Below are experts of layer 5 (counted from 0) of a mixture-of-experts language model. Rows are named router (the router's row for the expert) and show model dimensions 256-287. Each number is 500 + 50 x the weight over its row's rms, rounded and kept within 0 to 999. Numbers have three digits each.
Before each expert's rows: a language model's description of what the expert responds to; "mostly gets" lists some tokens that are sent to it at least half of the time. This comes from a sample of Wikipedia text that the model never trained on.

# expert 29
Description: Sentence-ending periods and decimal points in percentages and numbers, plus table pipes and unit tokens like m and %.
mostly gets: ").", ".", "\".", ".\"", " .", " None"
router:510500423567515486431510538515519538467407497479549507486463466484383577479465459513466507546500

# expert 7
Description: Single digits in numbers, scores, coordinates and table stats, often the last digit of a year after 198 or 201.
mostly gets: "1", "2", "0", " century", "7", "5"
router:491509506500510517465414509556507482462403576459506546494493529480495553504393502463486544515400

# expert 21
Description: Prepositions like of, by, during, from, after joining a noun to its complement, as in Player of the Year, album by.
mostly gets: " during", " by", "=", " from", " after", " of"
router:475556448523485519457388393533464525554482566406565535488488515489531491508521447513520477557514

# expert 28
Description: Column and stat words in sports and election tables and captions, such as points, score, time, votes, medal, Season.
mostly gets: " points", " medal", " tournament", " election", " JPL", " Goals"
router:519522401549526502404452524590417508434467501403580505536473446511490482499492495478483436585515

# expert 2
Description: Final words or word pieces of place and institution names, such as York, County, University, Street, and endings like -ville, -dale, -ton.
mostly gets: " York", " Angeles", " School", " Street", " London", " City"
router:397531448579509486448413466542508463391492523487537607464499567469481532552405473522438563513490

# expert 8
Description: Name particles and name-initial pieces in Spanish, French and Arabic names, such as Al, de, El, La, San, often in sports tables.
mostly gets: " Al", " de", " al", " De", " El", " La"
router:507533422527521425482432454582444481461541610437506550479456615406497491524507533531481519551471

# expert 22
Description: The "a" and head noun in opening definitions like "is a species of", plus Latin taxon and name suffixes like -idae, -us.
mostly gets: "idae", " politician", " species", " footballer", " MPC", "Species"
router:471562504490549503346543454473549511434450558464533502559532539512469580516537485665499489547465

# expert 23
Description: Opening parentheses before years, names or notes, plus early word pieces after hyphens or initial letters, such as -f, -c, sh.
mostly gets: " (", " w", "-c", "-f", "-b", "-m"
router:441562498481410484447468457593498594456438485468566553434520548544437533531455442557408509513524